config.toml
n_layer = 13
d_model = 192
n_experts = 24
experts_per_token = 1
d_expert = 320
d_shared_expert = 0
activation = "squared_relu"
moe_layers = [2, 4, 6, 8, 10, 12]
router_score = "sigmoid"
normalize_top_k = false
routed_scale = 1.0
balance_loss = 0.000454
balance_bias = true
scale_expert_input = true
init_std_router = 0.0251
lr_router = 0.000511
vocab_size = 8192
norm = "rmsnorm"
norm_eps = 1e-05
tie_embeddings = true
optimizer = "adamw"
lr = 0.00154
beta1 = 0.9
beta2 = 0.99
batch_tokens = [16384, 32768, 49152]
seq_len = 1024
train_tokens = 301900000
steps = 9764
dataset = "wikipedia_en"
Below are experts of layer 4 (counted from 0) of a mixture-of-experts language model. Rows are named router (the router's row for the expert), up (a neuron's input weights, with its number), down (a neuron's output weights, with its number) and show model dimensions 0-63. Each number is 200 + 40 x the weight over its row's rms, rounded and kept within 0 to 999.
After each expert's rows: "mostly gets" lists some tokens that are sent to it at least half of the time. This comes from a sample of Wikipedia text that the model never trained on.

# expert 17
router,131,249,194,183,155,169,248,144,294,239,206,216,182,236,202,224,177,156,257,248,179,225,211,195,179,186,204,164,257,155,184,201,195,237,209,133,239,186,126,224,225,293,171,195,175,249,197,179,217,219,322,222,222,155,149,190,237,151,171,197,299,176,251,182
up0,208,167,158,214,181,235,200,217,122,249,183,227,204,212,165,162,203,163,199,187,194,214,175,176,214,236,190,249,196,259,286,227,280,193,261,259,183,179,231,150,249,279,252,127,208,167,221,178,200,186,212,251,198,275,173,255,178,192,200,153,184,192,162,177
down0,198,121,162,148,228,221,191,189,265,148,243,204,204,162,198,178,338,213,246,179,201,219,235,166,188,219,171,241,224,192,199,127,240,286,151,158,159,214,185,249,184,168,175,148,177,196,180,262,227,164,178,205,218,126,216,160,187,181,216,168,212,217,160,197
up1,210,262,184,285,203,193,206,161,191,159,235,294,192,185,186,157,191,213,188,191,171,217,251,84,168,235,272,184,244,188,100,213,216,226,150,170,185,197,220,92,182,224,193,214,153,198,190,267,173,221,204,169,215,179,249,199,132,266,208,125,134,181,135,184
down1,176,263,138,188,280,205,205,174,174,173,215,261,202,154,202,211,228,182,226,209,193,247,252,176,203,262,167,187,271,202,184,130,156,281,263,200,152,205,180,271,230,260,224,190,237,272,205,216,180,178,224,188,230,188,251,208,205,273,165,105,227,255,123,162
up2,208,267,185,213,233,229,274,207,261,181,232,197,204,232,172,258,199,174,234,209,188,228,215,188,112,211,175,237,175,197,175,217,180,228,229,242,273,146,213,202,203,242,238,220,220,235,298,178,204,212,132,259,221,206,144,230,159,219,202,216,220,212,194,222
down2,219,166,226,186,177,208,214,230,172,219,172,174,199,152,201,207,141,231,164,179,244,207,285,219,185,252,205,198,205,237,187,183,182,156,240,201,183,197,179,214,211,175,216,220,174,182,204,153,154,216,163,232,186,243,181,217,159,193,271,210,158,230,164,220
mostly gets: " during", " between", " against", " than", " over", " without"

# expert 22
router,169,242,137,204,151,197,280,215,189,138,177,252,199,215,179,221,104,164,228,197,238,180,213,162,197,125,269,192,195,119,132,216,227,221,235,168,288,215,198,219,178,228,203,221,166,139,217,188,235,187,185,227,248,165,172,171,158,261,200,196,134,199,163,261
up0,75,212,197,170,221,212,183,130,194,211,195,156,237,291,257,130,234,169,232,213,222,287,176,269,258,281,144,231,218,259,197,212,154,155,227,243,181,209,152,207,151,197,174,149,166,183,230,174,201,201,225,229,197,158,229,156,213,149,203,192,187,170,179,181
down0,159,200,128,39,209,167,191,190,183,187,179,230,267,147,127,190,254,195,209,305,159,189,192,189,211,245,205,131,220,210,238,114,146,190,199,203,240,171,190,274,199,223,157,222,212,158,177,230,145,213,192,253,195,215,249,119,220,211,162,230,138,214,211,145
up1,246,226,194,205,172,264,238,125,261,208,210,243,162,224,188,173,182,156,184,174,232,165,229,195,130,207,225,132,185,208,197,202,128,244,233,171,183,165,207,180,183,125,190,161,191,123,258,233,224,161,257,177,240,228,174,134,243,130,178,166,235,216,206,177
down1,256,216,230,168,236,238,249,176,213,210,234,205,227,220,245,231,167,313,254,171,157,279,139,237,213,173,265,230,241,199,224,198,212,232,196,201,246,259,185,278,193,190,189,203,176,179,210,202,192,118,105,202,184,161,215,192,202,221,192,202,200,131,131,238
up2,207,217,198,115,268,226,173,204,202,230,177,187,184,279,194,209,173,212,260,173,217,206,211,230,273,318,168,235,213,157,159,235,212,235,147,134,231,240,198,216,199,293,253,168,184,253,202,277,141,182,207,195,226,97,225,307,201,189,198,223,218,200,218,116
down2,136,214,235,129,208,237,273,255,235,260,108,187,206,226,153,216,198,181,183,195,209,241,268,202,193,193,119,218,151,281,163,240,258,207,189,155,130,140,248,216,205,255,183,252,115,257,219,183,238,198,168,166,193,312,179,219,178,118,197,175,293,116,162,196
mostly gets: " his", " the", " this", " their", " its", " these"

# expert 21
router,169,216,221,207,158,219,234,219,230,261,242,273,182,267,232,180,194,240,145,214,238,204,238,163,252,227,237,162,213,219,230,236,248,162,209,251,213,197,144,121,191,216,225,150,187,194,248,188,104,150,194,266,184,270,203,232,200,213,154,152,228,167,239,293
up0,226,191,188,251,177,150,167,150,163,256,106,170,124,303,119,186,199,211,276,159,217,244,240,175,219,219,188,185,173,160,228,218,200,145,158,70,176,154,175,199,218,180,166,179,154,311,181,170,164,239,154,138,189,153,205,286,203,262,200,212,166,187,166,168
down0,263,185,225,226,182,263,245,211,293,185,190,219,202,202,152,179,211,216,228,215,226,280,258,191,135,256,176,243,236,213,164,121,206,121,210,170,281,232,190,199,260,290,157,226,234,237,211,120,225,222,237,165,213,212,209,240,203,243,209,132,186,231,191,185
up1,197,229,217,239,307,160,171,178,209,205,241,264,130,225,281,293,269,190,226,140,189,202,190,252,251,220,204,238,166,153,199,216,227,184,254,172,205,159,172,213,237,194,193,139,298,255,171,178,179,207,214,169,138,233,188,239,180,192,216,359,193,222,152,198
down1,205,186,205,154,154,256,249,185,164,197,235,141,205,221,206,203,139,248,124,219,207,278,226,225,219,275,201,199,224,230,194,42,262,195,155,164,217,203,207,247,142,240,152,216,169,296,219,211,231,221,224,242,247,189,226,185,267,191,206,179,191,189,90,238
up2,244,278,205,160,163,165,255,143,144,158,205,218,125,265,151,140,212,202,205,263,183,196,180,151,234,250,144,221,178,188,197,226,205,233,119,237,149,214,140,191,193,271,190,161,157,191,238,195,207,207,177,258,194,173,142,200,186,228,154,172,293,187,164,209
down2,232,182,215,245,227,234,152,230,190,241,250,172,278,206,167,226,252,263,250,170,209,199,259,278,242,187,233,139,171,161,196,173,170,163,240,279,170,182,227,155,184,177,207,160,225,201,187,259,163,183,190,225,214,244,158,245,169,237,186,139,226,227,198,215
mostly gets: " was", " has", " are", " is", " been", " were"

# expert 16
router,157,205,155,158,194,178,194,218,244,185,203,253,135,182,205,169,192,205,237,232,223,147,183,169,230,227,213,187,167,142,214,251,209,147,207,181,197,188,164,197,192,263,152,247,128,223,250,237,157,193,253,246,166,146,154,232,203,275,236,187,239,154,173,266
up0,190,125,265,253,187,201,206,227,234,222,182,242,179,178,176,194,168,217,222,270,230,185,107,156,107,226,238,206,255,207,239,163,195,267,178,105,196,165,186,159,224,227,183,145,129,186,294,280,259,233,187,196,211,132,129,201,186,174,128,182,227,151,187,236
down0,209,182,234,210,292,180,213,230,154,229,142,244,247,209,221,194,252,335,176,177,119,235,164,173,203,198,200,160,213,164,238,199,214,236,201,208,244,224,167,258,172,199,265,171,165,145,153,212,239,188,179,235,180,161,229,114,196,185,165,202,156,237,199,186
up1,156,196,190,200,159,141,164,262,217,228,166,209,281,218,219,211,183,194,212,185,251,164,143,233,212,195,244,84,180,168,240,226,235,166,115,232,168,246,219,81,166,160,245,113,196,214,161,246,145,149,225,129,272,148,218,258,220,235,192,206,266,197,199,197
down1,195,223,247,227,179,142,224,211,245,206,190,169,221,283,240,185,162,264,154,243,198,157,216,203,189,212,210,273,149,229,190,222,205,199,192,233,210,268,143,183,203,164,161,244,190,282,267,213,135,176,206,139,230,201,191,183,200,284,207,224,232,257,192,218
up2,180,189,190,232,197,186,174,139,161,200,256,292,169,200,183,229,219,193,171,236,206,125,205,188,163,258,237,83,208,193,226,255,179,204,250,206,210,195,213,98,169,238,184,194,200,183,172,181,175,208,172,182,198,217,216,196,256,81,265,149,185,190,272,175
down2,200,208,224,158,170,236,213,229,170,184,194,204,201,198,234,324,204,183,164,130,241,147,172,162,190,221,212,212,211,182,117,169,170,181,269,218,217,223,225,236,164,229,196,225,153,158,249,183,141,214,197,240,212,162,163,180,250,164,228,248,246,213,300,214
mostly gets: " However", " two", " however", " tells", " Both", " According"

# expert 6
router,171,203,230,205,208,205,197,225,213,190,181,195,265,209,223,258,127,194,249,198,131,127,255,106,181,188,228,203,218,123,151,271,247,244,167,177,272,248,203,192,223,214,182,174,246,224,241,226,130,195,181,247,131,230,171,219,179,196,240,162,225,232,188,140
up0,250,143,229,229,191,152,211,180,189,187,213,189,193,222,216,223,162,148,203,233,189,220,221,183,161,260,168,142,194,196,182,272,151,310,179,235,216,202,232,237,212,242,239,168,205,287,118,245,204,117,133,200,219,228,205,214,231,202,153,239,223,281,286,187
down0,221,171,193,195,258,188,175,222,247,145,182,167,278,248,220,227,205,282,221,201,291,186,167,253,207,196,151,167,232,224,121,228,174,225,188,188,199,277,203,146,173,226,191,210,227,159,181,261,181,162,213,246,217,205,207,244,205,183,211,184,243,170,205,279
up1,206,196,173,215,178,211,231,192,137,175,236,154,200,248,165,220,222,123,221,257,254,222,195,230,123,249,181,173,181,198,148,250,197,236,178,226,185,230,172,205,171,196,243,169,258,248,233,235,200,280,163,198,155,244,134,169,173,183,272,171,165,188,278,218
down1,203,127,169,199,87,232,247,185,192,216,198,185,216,155,230,223,255,225,194,186,184,176,188,189,169,262,209,223,164,235,210,223,146,198,210,226,229,232,187,235,208,205,257,196,242,196,169,176,218,215,213,211,130,242,192,166,209,266,250,253,220,186,282,261
up2,171,163,208,143,231,145,131,175,190,222,172,210,205,225,239,235,156,226,255,226,174,224,162,253,198,286,237,212,226,184,255,297,145,189,247,258,186,134,237,239,244,141,182,175,199,161,204,184,230,209,192,166,140,199,130,205,249,183,189,227,148,154,214,242
down2,147,205,248,187,203,215,200,241,225,227,195,218,192,162,250,164,191,211,266,246,228,132,181,188,183,275,202,185,208,191,273,194,226,202,156,183,216,142,194,178,131,102,186,189,208,99,280,180,185,242,259,149,211,173,157,257,113,161,173,182,162,204,300,267
mostly gets: " Coordinates", " JPL", " Genre", " Animalia", " Binomial", " Synonyms"

# expert 1
router,148,257,184,178,194,151,207,167,167,180,162,136,127,178,212,193,173,137,170,161,183,116,206,164,239,157,280,192,235,199,242,299,217,198,240,150,242,231,195,188,184,211,197,227,133,176,228,267,226,195,170,199,131,167,149,204,193,216,185,248,233,202,166,193
up0,178,245,176,192,188,177,182,295,166,183,119,156,292,211,153,214,131,243,234,183,220,192,184,198,175,209,114,215,209,300,194,212,190,207,152,224,171,180,160,235,264,162,170,176,233,193,234,190,202,162,205,158,203,142,160,166,177,151,214,154,164,175,262,252
down0,248,232,310,182,219,215,70,248,190,165,179,213,257,237,247,166,134,133,208,191,194,241,198,166,156,199,178,208,201,305,153,255,221,212,181,196,198,136,272,195,208,170,149,164,199,126,234,155,315,160,213,126,130,194,227,197,232,202,235,153,163,171,214,318
up1,246,213,211,206,186,247,208,229,202,230,155,189,209,179,196,199,145,188,203,208,177,263,184,147,232,123,209,223,153,116,214,286,162,213,70,177,210,148,161,212,135,267,168,258,162,182,139,213,205,238,189,216,247,158,241,246,234,187,245,193,162,274,185,168
down1,151,244,202,209,208,193,228,207,136,208,216,163,128,103,176,135,195,222,180,116,184,214,222,176,223,175,200,237,234,166,272,217,124,221,181,234,155,191,205,197,194,225,246,241,186,207,164,153,270,176,222,224,186,199,167,197,247,251,246,158,183,191,189,217
up2,89,197,330,194,168,115,172,196,204,193,179,180,193,198,204,255,224,131,199,172,180,196,189,173,237,186,247,139,179,191,221,162,210,198,213,186,249,188,148,157,151,244,185,186,159,230,207,267,222,201,249,240,186,191,166,231,179,286,170,239,234,185,147,280
down2,189,210,249,155,213,196,170,183,256,147,209,171,162,130,212,220,192,198,198,180,166,203,209,237,162,241,215,170,139,263,217,267,224,237,185,233,217,159,196,229,208,150,294,222,272,189,206,176,220,184,121,184,289,121,191,236,166,163,250,196,206,260,229,226
mostly gets: "–", "−", "/", " @", "+", " †"

# expert 9
router,237,231,204,258,141,199,171,229,185,320,169,166,172,302,137,216,192,140,216,161,228,167,216,214,212,147,197,138,237,150,221,243,262,249,199,154,214,188,151,182,146,240,192,170,183,258,233,209,134,209,272,174,214,245,161,194,165,278,314,197,257,219,227,175
up0,225,232,157,265,142,290,187,280,186,219,217,197,149,201,203,158,207,184,228,275,161,267,180,227,229,199,220,205,208,206,229,206,224,181,261,238,202,124,205,203,245,218,243,142,236,281,244,296,248,170,202,206,202,230,148,239,191,254,183,191,175,235,201,205
down0,233,207,152,222,151,240,264,217,134,231,175,241,190,161,191,212,249,214,283,274,218,198,183,192,100,224,272,96,206,229,234,221,210,196,250,208,193,179,184,141,153,211,174,169,195,212,151,183,258,143,224,228,282,229,231,233,170,190,103,152,150,249,221,199
up1,223,271,195,240,92,199,191,161,209,210,277,230,88,189,193,196,253,153,188,187,295,200,130,187,247,215,220,204,94,178,163,242,212,253,239,188,215,190,182,192,161,241,252,159,257,226,212,299,213,212,203,239,200,171,167,176,124,202,220,223,212,201,214,202
down1,266,244,189,263,257,222,198,118,217,215,233,225,261,188,217,322,269,188,162,146,209,169,247,185,130,105,268,224,147,154,193,255,130,231,214,182,171,154,221,177,209,220,208,220,234,296,206,161,213,174,159,175,199,179,226,174,172,198,223,233,182,178,212,240
up2,233,232,173,206,213,94,261,264,187,199,282,193,160,199,192,170,161,220,170,222,186,157,224,187,205,91,163,220,137,236,213,225,131,202,238,209,248,186,145,206,134,188,195,185,203,197,228,281,274,174,156,207,124,186,204,233,197,238,231,210,232,151,188,205
down2,136,189,151,163,230,179,261,183,189,218,216,234,153,189,163,192,228,214,233,117,198,257,220,217,148,207,224,287,137,266,213,249,188,216,236,221,278,154,199,181,185,144,223,255,239,219,303,196,256,173,165,208,215,122,210,180,234,263,185,247,180,155,172,187
mostly gets: "iji", "log", "raph", "athi", "ung", "ban"

# expert 3
router,115,179,146,233,177,254,238,142,180,170,223,139,144,248,205,225,119,219,202,208,138,153,231,116,220,240,178,210,280,184,191,265,223,239,172,251,286,249,234,213,175,208,199,219,211,157,217,231,148,174,244,259,223,193,196,161,174,197,254,171,217,200,229,197
up0,212,148,189,228,201,134,243,210,262,188,171,201,186,204,191,222,170,204,305,143,211,178,209,247,202,247,240,197,167,182,189,216,171,175,162,256,157,180,123,165,160,232,237,132,272,267,275,240,187,203,118,207,173,142,149,207,201,173,182,177,245,244,227,186
down0,235,242,143,131,281,226,157,232,172,159,255,226,265,137,169,213,228,208,215,184,262,191,220,213,248,174,221,225,140,213,230,270,217,239,158,150,113,212,217,193,165,194,212,132,205,210,166,159,159,188,237,164,150,252,169,193,176,246,233,164,94,264,179,200
up1,194,100,94,238,181,178,186,120,211,193,232,223,197,253,276,221,182,199,166,221,210,254,185,231,240,139,174,140,183,263,224,210,223,216,219,198,227,193,179,171,191,225,193,238,212,232,209,128,176,207,225,168,216,147,130,163,159,156,248,153,195,194,247,257
down1,223,206,205,205,148,219,117,252,198,196,239,189,210,261,210,103,189,185,205,157,168,227,181,226,260,133,154,165,241,205,185,184,253,204,204,215,251,219,170,250,214,174,238,230,140,209,221,123,241,157,228,204,277,162,221,214,179,136,242,171,242,172,183,223
up2,226,200,228,123,205,264,200,242,155,159,186,166,172,228,229,205,154,227,216,154,168,211,251,223,177,276,153,198,209,194,128,195,243,261,153,200,226,226,173,209,160,171,136,193,203,139,106,176,176,278,181,157,208,95,214,188,159,253,284,203,201,200,219,155
down2,209,197,223,245,200,199,217,221,239,210,248,278,194,209,229,174,168,182,107,265,189,208,156,183,181,205,176,183,199,183,214,114,242,198,229,196,171,181,174,223,243,239,184,228,140,136,208,200,183,200,204,198,201,220,220,131,180,150,196,205,176,137,259,178
mostly gets: " back", " building", " left", " land", " help", " education"

# expert 4
router,162,214,243,172,188,195,154,243,212,216,224,160,238,204,253,230,179,190,171,225,197,190,232,173,209,179,247,169,244,190,225,253,293,206,174,115,246,237,169,126,164,210,149,229,191,226,172,215,207,161,223,212,227,137,190,217,221,220,261,215,214,155,215,188
up0,166,215,280,189,141,177,227,223,258,221,146,217,114,281,192,184,187,116,234,178,211,136,183,222,203,145,242,227,202,146,180,313,206,214,211,201,255,180,134,197,198,259,184,209,188,207,156,245,93,202,237,286,193,177,189,239,216,250,246,135,239,206,240,260
down0,191,273,191,176,141,258,240,205,164,146,258,208,210,153,225,89,274,223,216,277,229,272,217,243,140,152,138,246,213,203,178,126,219,165,148,190,167,169,207,237,216,186,247,282,239,170,166,177,188,188,248,230,217,248,136,191,153,148,219,192,174,203,202,228
up1,216,253,219,228,175,218,221,188,145,243,110,204,142,227,198,124,229,143,153,169,135,148,246,217,191,232,200,183,186,263,159,215,221,237,171,196,146,196,230,245,159,226,151,193,191,140,119,219,217,230,183,227,185,255,226,177,140,160,170,168,153,168,236,149
down1,187,111,176,172,249,237,182,152,217,180,227,159,262,161,227,186,272,183,128,211,283,222,224,184,170,180,165,223,106,163,256,180,202,208,128,204,213,170,262,216,159,184,193,217,175,185,140,125,174,207,199,169,163,223,172,251,182,230,221,111,143,236,251,170
up2,162,272,166,160,249,165,173,252,231,203,253,201,239,242,220,221,140,188,220,228,244,167,176,169,130,236,237,167,137,174,132,221,219,171,265,186,122,227,221,196,194,208,268,226,200,156,183,225,99,167,218,165,194,164,208,197,219,246,168,115,287,230,225,213
down2,188,144,126,120,190,209,213,121,244,178,187,168,218,223,211,216,193,199,230,179,204,205,199,289,216,205,141,223,195,261,182,124,254,138,213,183,176,222,250,264,225,232,158,161,215,230,139,211,169,179,275,190,148,254,216,178,156,217,161,192,288,259,214,200
mostly gets: " published", " released", " titled", " born", " directed", " awarded"

# expert 13
router,132,203,207,144,194,116,184,164,244,264,146,181,174,283,214,249,166,167,240,273,191,198,193,206,193,196,204,151,162,170,229,263,209,195,177,175,182,266,177,202,140,143,193,214,151,201,198,163,110,174,196,191,118,236,91,234,178,180,259,215,232,249,119,247
up0,230,156,241,219,195,213,191,210,194,187,211,130,236,171,205,153,173,192,173,131,253,267,222,142,108,190,208,204,214,182,174,184,201,248,202,229,195,180,185,190,195,257,166,208,182,199,269,180,178,218,228,278,241,184,126,180,122,214,141,118,256,163,229,198
down0,243,216,225,122,230,189,168,198,228,183,196,160,208,164,171,279,253,222,246,159,231,246,187,175,200,189,188,118,185,252,194,172,195,151,192,128,196,222,198,223,246,173,221,222,182,189,232,205,290,262,173,256,184,220,200,165,267,136,236,165,233,196,178,245
up1,137,251,223,154,237,190,213,167,219,174,180,201,205,271,173,138,216,226,229,204,170,191,130,192,112,275,250,178,205,223,193,248,210,172,173,107,200,185,250,157,205,202,230,175,218,219,204,197,147,136,175,193,254,178,183,221,168,272,162,174,268,174,178,148
down1,223,285,254,107,173,135,187,255,196,220,235,210,186,117,278,188,216,251,149,122,224,199,197,218,138,155,245,162,178,196,222,152,211,188,194,189,206,177,250,198,206,157,278,124,200,230,167,186,206,224,250,187,262,152,239,171,263,143,161,181,162,220,256,186
up2,197,172,221,182,171,266,192,126,260,244,229,228,218,150,195,249,218,113,259,208,212,173,185,146,214,205,199,216,251,240,147,197,188,185,182,241,208,250,157,257,190,225,208,193,220,278,172,252,201,209,203,202,316,191,269,152,150,265,158,192,161,224,195,227
down2,156,215,181,191,220,186,239,212,183,239,211,265,183,218,182,238,229,163,174,195,287,218,184,180,165,188,175,140,233,263,123,176,187,176,268,222,194,216,119,241,171,220,197,212,215,163,190,217,275,219,206,218,182,179,169,246,191,211,189,236,193,119,207,262
mostly gets: " World", " II", "!", "]", " world", "\""

# expert 12
router,269,205,148,173,172,144,165,181,198,230,186,269,203,226,221,217,165,188,156,279,196,171,120,127,192,152,235,124,228,186,124,293,219,212,183,216,158,214,167,135,226,219,121,209,185,232,240,211,96,194,219,161,233,141,183,235,161,250,269,254,203,201,225,248
up0,196,146,257,146,156,146,199,246,259,199,149,241,219,143,212,216,182,175,171,218,209,161,238,180,189,175,192,205,145,187,178,206,201,123,146,156,205,218,241,186,167,146,162,214,143,206,242,233,184,231,229,244,203,237,93,228,159,218,135,230,219,161,202,237
down0,203,192,125,150,190,187,185,223,238,178,162,263,188,206,275,249,182,178,163,216,139,237,228,203,180,220,115,165,182,260,269,189,204,216,203,208,256,190,236,226,200,135,158,233,212,163,164,184,205,208,184,158,176,142,171,249,236,227,164,179,134,173,228,207
up1,197,99,175,202,161,277,190,190,209,271,171,195,261,203,220,274,248,189,202,193,240,201,170,191,171,206,171,214,176,253,146,195,222,200,217,155,245,151,180,166,191,178,113,135,199,175,200,170,181,201,203,177,225,200,176,198,192,150,170,256,154,163,263,147
down1,222,230,235,245,178,226,103,174,165,218,221,285,240,225,163,242,234,164,188,179,179,141,176,144,191,233,154,204,202,248,185,169,226,179,160,146,91,182,172,228,141,165,164,178,172,151,192,182,166,232,211,205,159,131,173,188,208,225,207,199,164,199,226,211
up2,217,274,216,191,221,183,195,179,207,170,161,145,253,238,232,235,250,171,179,161,284,148,207,178,211,202,193,265,271,239,268,172,179,207,146,158,227,214,275,215,255,221,217,158,213,226,118,140,181,246,227,175,205,206,224,158,165,170,242,244,262,116,201,211
down2,204,205,179,210,222,184,185,231,232,172,288,227,172,196,203,172,198,159,231,215,177,186,236,149,171,136,195,186,196,197,127,152,297,195,230,258,140,189,140,224,116,162,180,235,150,257,185,193,215,118,228,198,189,227,209,94,152,224,218,202,225,191,247,227
mostly gets: " John", " David", " William", " James", " Robert", " Richard"

# expert 11
router,187,254,146,204,180,186,284,166,214,190,201,193,128,300,210,182,200,222,283,188,221,194,177,260,157,196,205,180,233,253,157,254,167,192,114,180,254,170,216,136,138,207,196,207,212,176,236,191,113,206,204,159,194,185,175,176,182,231,198,187,321,132,183,178
up0,195,164,197,227,174,241,170,206,278,175,225,237,153,262,216,204,206,192,232,176,141,257,148,180,151,188,189,253,135,115,112,209,210,202,156,190,213,235,255,176,220,204,208,182,217,235,219,189,144,264,203,239,126,148,164,186,198,146,170,193,186,127,281,239
down0,194,213,178,204,220,242,231,184,188,172,142,247,140,192,226,226,151,231,309,201,197,148,203,252,183,143,246,155,169,246,150,115,185,206,218,219,195,183,161,191,161,130,195,162,263,164,298,224,219,180,170,234,258,147,186,182,194,128,277,257,201,175,146,139
up1,198,116,240,203,189,168,155,209,183,207,194,198,135,206,241,254,190,208,252,162,112,222,149,244,204,221,165,249,232,243,202,252,183,246,165,167,183,300,191,199,145,241,206,151,250,235,91,236,175,142,115,198,217,220,230,188,119,232,212,143,229,165,215,220
down1,225,191,159,123,212,209,185,216,237,291,214,189,233,163,164,201,218,169,207,277,208,206,234,275,179,203,176,168,277,132,231,209,251,207,183,253,133,198,208,193,198,164,151,184,212,208,185,225,230,101,134,228,140,80,242,172,233,208,257,180,143,190,201,208
up2,233,208,185,230,250,175,210,245,171,219,171,173,171,224,152,263,186,149,161,183,219,144,226,189,247,210,161,261,219,181,150,204,205,152,253,191,185,172,181,141,258,129,155,208,187,232,135,245,212,207,185,183,209,277,150,149,268,210,201,188,226,194,225,187
down2,201,111,188,169,227,230,160,220,241,265,220,261,168,238,173,236,197,197,210,169,251,211,274,192,243,179,138,163,201,250,211,189,207,142,206,197,196,194,251,149,164,178,166,204,138,208,144,254,235,77,236,160,229,169,173,235,236,219,165,251,241,220,289,172
mostly gets: " %", " fact", "century", " least", "rupt", " western"

# expert 2
router,233,186,232,201,164,228,180,233,234,314,181,234,209,226,215,201,191,207,133,150,245,169,185,179,209,179,226,220,225,134,172,292,154,177,178,208,287,207,231,133,180,239,152,153,137,229,146,177,185,201,261,207,144,169,170,277,190,193,188,165,214,151,166,235
up0,206,202,222,202,240,134,162,284,217,194,177,153,221,221,295,185,163,188,158,184,208,222,172,201,195,203,213,199,214,225,231,186,198,148,131,195,221,179,193,132,239,191,154,267,190,230,179,237,189,265,178,221,284,86,86,249,185,219,189,195,179,137,236,207
down0,222,220,183,217,160,205,173,175,220,248,174,190,158,201,190,182,239,207,269,187,156,214,213,181,166,188,170,226,166,172,225,77,191,112,220,191,280,202,135,239,198,217,204,276,202,197,166,228,195,179,208,162,179,194,260,240,182,184,283,215,124,222,209,171
up1,225,187,138,219,239,188,199,139,279,211,235,147,222,262,208,243,175,162,239,184,96,200,230,222,192,244,213,185,290,186,259,226,251,192,218,146,218,190,214,142,210,195,299,197,191,117,195,235,238,167,246,187,201,179,222,167,271,219,256,249,177,233,189,184
down1,240,213,186,203,234,198,220,178,216,251,265,158,189,257,144,276,213,167,166,172,144,232,209,145,190,241,177,242,130,150,265,194,180,240,173,187,199,130,155,211,234,251,272,182,177,203,178,142,235,181,229,235,177,207,145,192,217,166,219,213,173,188,241,146
up2,235,228,120,268,141,180,251,185,171,215,252,83,199,237,172,175,244,198,187,198,143,209,259,232,184,210,256,250,210,111,232,188,204,203,208,111,136,169,138,160,189,201,202,209,170,301,197,272,163,169,154,202,176,180,183,246,212,194,187,191,216,155,210,248
down2,215,223,283,194,180,236,214,186,210,190,206,222,205,185,186,194,215,216,212,178,187,166,184,239,180,246,134,153,167,227,221,307,180,258,218,255,233,260,204,195,213,146,238,189,200,175,212,237,129,178,260,207,263,219,194,197,245,213,175,269,196,244,262,192
mostly gets: "\n ", "\n     ", "\n\n", "See", " =", "\n   "

# expert 7
router,163,183,182,204,195,228,211,195,297,181,242,172,149,258,207,235,134,162,197,204,172,237,118,181,155,240,261,144,243,233,168,262,200,203,245,216,239,156,253,224,180,199,203,142,199,246,248,183,186,139,245,202,241,196,225,209,197,225,226,179,228,230,221,214
up0,128,243,209,172,229,194,241,248,176,184,242,204,171,218,172,203,149,194,289,227,174,195,232,224,238,162,173,230,138,219,127,218,192,218,252,236,200,171,206,199,229,222,196,152,163,245,215,218,191,187,259,162,157,103,216,205,215,192,210,193,205,205,135,214
down0,170,233,161,160,230,176,199,229,171,212,236,153,193,219,218,177,181,239,204,196,209,190,182,187,180,198,160,214,195,148,233,194,185,262,188,259,128,221,223,212,237,86,227,188,195,239,171,135,186,226,161,188,154,150,208,165,143,189,230,164,220,279,142,275
up1,244,127,252,178,105,138,231,280,186,146,182,207,193,241,199,253,165,168,193,194,172,225,177,214,202,179,263,272,255,202,212,254,199,127,132,207,236,209,197,147,270,198,158,163,227,153,235,270,173,227,249,187,208,197,191,222,152,207,195,161,204,160,208,246
down1,173,277,200,178,246,233,261,179,138,199,225,209,191,238,257,186,204,134,183,190,183,177,188,199,176,191,155,178,131,211,226,214,257,182,112,246,273,177,131,179,256,219,275,189,192,244,184,119,173,129,180,115,189,237,192,175,180,164,220,240,151,224,227,130
up2,203,221,180,202,220,189,199,200,181,192,108,163,174,222,145,228,181,147,266,221,201,198,174,218,250,222,217,191,165,197,209,244,159,165,257,185,162,247,152,191,163,236,144,236,232,181,239,308,163,268,238,231,194,160,199,219,176,204,201,184,295,151,199,237
down2,220,235,257,197,135,133,162,183,228,213,212,227,167,180,134,238,173,178,201,176,169,217,172,218,159,224,148,186,217,169,129,142,241,238,226,229,177,169,183,179,107,238,199,234,174,223,252,164,256,104,105,211,240,253,201,209,218,181,195,176,132,213,158,187
mostly gets: " Votes", " Socorro", " |", " region", " EU", " Pts"